Weights of a small mixture-of-experts language model, trained from scratch on English Wikipedia.
Training: a variant of SOAP for the experts, 717M tokens, 5472 steps.
Below are experts of layer 3 (counted from 0) of a mixture-of-experts language model. Rows are named router (the router's row for the expert), gate (a neuron's input weights, with its number), up (a neuron's input weights, with its number), down (a neuron's output weights, with its number) and show model dimensions 0-255. Each number is 128 + 32 x the weight over its row's rms, rounded and kept within 0 to 255. Numbers have three digits each.
Before each expert's rows: "comes before" lists some tokens at least twice as common just after its tokens as in all text. This comes from a sample of Wikipedia text that the model never trained on. Tokens count by the router's weight.

# expert 0
comes before: " |", ",", "s", "a", " (", "i"
router:193123062149179088157157126122146168121063079074142180157126072121136139127140118112100141109105155130111109086096131132153095133143176124054123110129101108095095157130130146102107139147140086077091134121155116160136122118141149120171111178126149145107111168128102107121165075124111092094127136152126091087112095067084192124091089110126151119160085138154122188111106142088108099046101146180049174129087152100172116120131122118148142095166145136152093192125106127109154179150108155091136201180113135184186103103189121128075151151150181089143138056118165093148144092174130160137139181096113119116117113096094158099186122158121138214078177174136149177111180094076093087144171134104140051114123113137134145074156136160099195139162182098104110136137131101144120098145128107
gate0:184107155080132157156116182130103132109114109097141160103082079125071090120137114137168146136150103114064037182112122161118127126118110115148086088124127124133120181154144081167092125161103186145124098162103131237104201158214124194123119204173142156083101083110164068133164122062137145118109157153098161197049102143079124111070096102161181113126135139101096161101037154095121127149137145141086083122149130118123112144106104031118108160129130140084135135110112158124175134114126109150172081115128132140189131120150112107145094181080098131152120104131117105175084109175156173129065122134167156137123126120091113138128143144132112123113124124074163160130201150160137112124162149130111103076056146118126127104083135116104138145116113129084117134083086140111155148121128092
up0:150147121086139109173087112111103129104098120130135189074070106133110117103127142166194150196135089150098110170121147158124149180122130076136114133150134135158146129159133137186124130121060169121129124133134142184137208192180115117147108156134162150101113076175112058113145142113150223123080133164113187154061118137110138073090135099120197079112160120081121144083059143049117111164134191140070073114164128131069080149096110074109116111159106147112150122142134110142161190103104104102178115127097178150136167144166118115166105149146103158183121086120145109137153114172154188145093105112199174103086110160103140177095094150153107138052090134114156131141187137138103094111145128151132109076161164109130108118089081103148137134085127140097166087096111113153159106110159112
down0:140180086143075092045169127072108118140126108111143110084168111155120126140104127165115067124055150094097114087126102134078117147184094150165124179134128108102247188142128124051154170109100167140141104133108160126080102144141133149137159122129126120146133168131091185132131100154086114089136099116114081093202161148157133134203089105162064111080106159118132141193125157185098098125120106142153156148112137147136143162098169180130126163089200128112167163122149091134120110129113133183096104118167185137115104091185136154087174137089157092145086128110150152130094162142095132129171150106063127191183131149141149138161114131212077119137123101161097198083134122144163126084134136124101120123207126113095183102155083102132115111144123138114109121150124152093103192125143146

# expert 18
comes before: ",", " of", ":", " and", "'", " that"
router:191166154127136138100164118133107152141187186151109125075087115109191150158104137093167148107156105096097140160122129110132146089160100121165110113122128143147137133157118192106147175138125088121089129097091065109126134064136124101178109143172164139075214125177180071163134113117201143170170112113132105112117059110175098133121140106093157149117167143048178154170136136115155153125159122099090225131119123150104184204101107117185137143087184115116153077155119151131128172125181085141200121108138134110139154098147146151095150139112122079110139161118151080142124145118125198167123148171176181073107095122114128180124109063125179124120095154152058173163083171110098144125132091124127103113139136129103113215107120143121073136174169134120123139098146117173178148124142103
gate0:135168112109169097173154150102130102145137109083054125108129106104076075073073108171123135117102141129177151118084130129179098124143179133108105126131203133077100089112112130107121156196157093167138164116067143091159085190130093088176129174103136154092117144135142065168120100141137121174131121181135149126056157144152120177171148094129111186111154199112109139141144185142176113164089123134140143161114136090079114196137115186090185171087134107120085153151104138119139143095166106065175176124115134136095087157144090182083123136179147125111146172087121130147151145087125088146132105128123106145144112135150119094127049137116106069163115192141141098163117084148126151114175150157115108086094139113112088104113179063116134167155140126122122097096142106071154204150106218
up0:124141107133225109153152142061163096120133111065094109126120119115051085103085129124133107123113150143154145097104125158193074169130137150156110141108166121085069117146133147130147131204170116166136104135025148103194092176108133077180089147131123126101127139139109091130129073136096092167151130134104170185076124142125099153150148170162109184107159174047109077148124164119181102190118131125159104145127167059096113170128134147105186140105131082093094147124126132129129177089145127092157219091076123132099128172131147161108142150141155121138166168074111141123123116148079113146134090139115107170131122154132137129155062158115141095127104172178155111144160120129158160088170179125115083054143137149088104140102132053130115138145159075110119106117133101065164147177138170
down0:092172127101133134181150150174167102091178118095137102090113169119082182130099092137146111094092038114138158135112119109129150110101099129126153171132148160134145154157094109128107046085144138172155150170103153149142147128100141142151111140138126150230176165170204133124126159078102097143079061212082148123124089141089155120121164099139143153131171127121156157118085164124181179171174132102168121113158102192064133121158216133104115126099110119027121096107130161175102138111143128181104098125152132104143130134113152153134131154111129126119216069138117187121121117159077169121137149097114102175105133072085137130147184112075146094108157171138167131121116126129157168144138130098148153147116184188104138193161127153099147102149167078145156114122110096101096117079141089

# expert 30
comes before: "s", " (", "t", " League", " JPL", " Cup"
router:044144132149124159107120147118119114137133118104143075085137105112139129130104088115115136086160139104111084093150133107046084165163172168137164091142085186092171086120124062180135124172138132187147118181172144070120087130123124138131156153161123124065144092193137156193045119170146128095127094106125091103141151116108132096101119095109129141130114110169188134111116067049186126148126115156102094123162092115118141150076156107117147130174121140166147137089081151133136139063129082151126088148174140183050146109088139150131146171125165082121149163149076170173085124128081160143109166191102091100108170141081113108127166133111091149112111066100205151153126146124110078154116103114150155117132115190134126119076128099159119202106115163178171096170098115125119108092067146
gate0:122107160077131159079129111213113100124077097141142157057203143171106047184090140123107107118150126138112093130076070115148125131089184147155125137128078122109127083106186066117126161168096137116141179134121140167138143075158125078121157132105192084122148112126192114137133136189077138171117164155110123116072134159133110150146115105145134115123128126146180136137174059110133180081094130092117158154163092116151163134163093120112165153201125157093123111117094120170155142111111164127088113092095133160127197111103109104182132111142105097133104111140147128154120139120099160137081039137113186109096147107162121088142113170075132118152144176142143093121178105099151106188239150137108078143102076139138108121123177089144131170053114064109151135156097120142128090103092095
up0:119110119095143113115098105187091110132085112202145138108165151146154097149097126151163108129157135160120147075092058159122154134091155143122113143112116146125111055095195056118124180177105131116156173118144116141142159092155131086143159145057159111129119153141137118162117077172085117141106132142108144109049160160144107120146112087123157097089146125166155138126180084112168134071149118077086173175155086141151136169152134092118135179180129159111154066159079152131166119127091139095083114056097108132129193101118103086206106110146117087112093108141141172117102125091144162130104089096102149129079167105169096113147123174131137147151141158158112106161147060131153112181195136097103066128140061143157112097142183105130148134063068054108192123141088085143153081161088107
down0:109151155103164130107057117182081171087135137164115141175071127070129165167136148139190188125107137111155073141041153108155082069164161127112172101146126108089116120072131146183088134155108144142162150130115111134149115179133098176142151139122080122124191152105148166105127157150160162146192115168164154090154141091147140180204128109175123115156164051135173140141118079073073155143075142102136121077081091140096119075113151152136109063089109132061129101166140132168125138139123108135146131166087134115120144143138146118098133138212061138149092116168101121096140115185147140079156180133119135113099134087154135032169040147056126175150091083115154112136113127126143094134116161091178123127108140149128121139128119146146144110102114166095144119110173135111088108174139122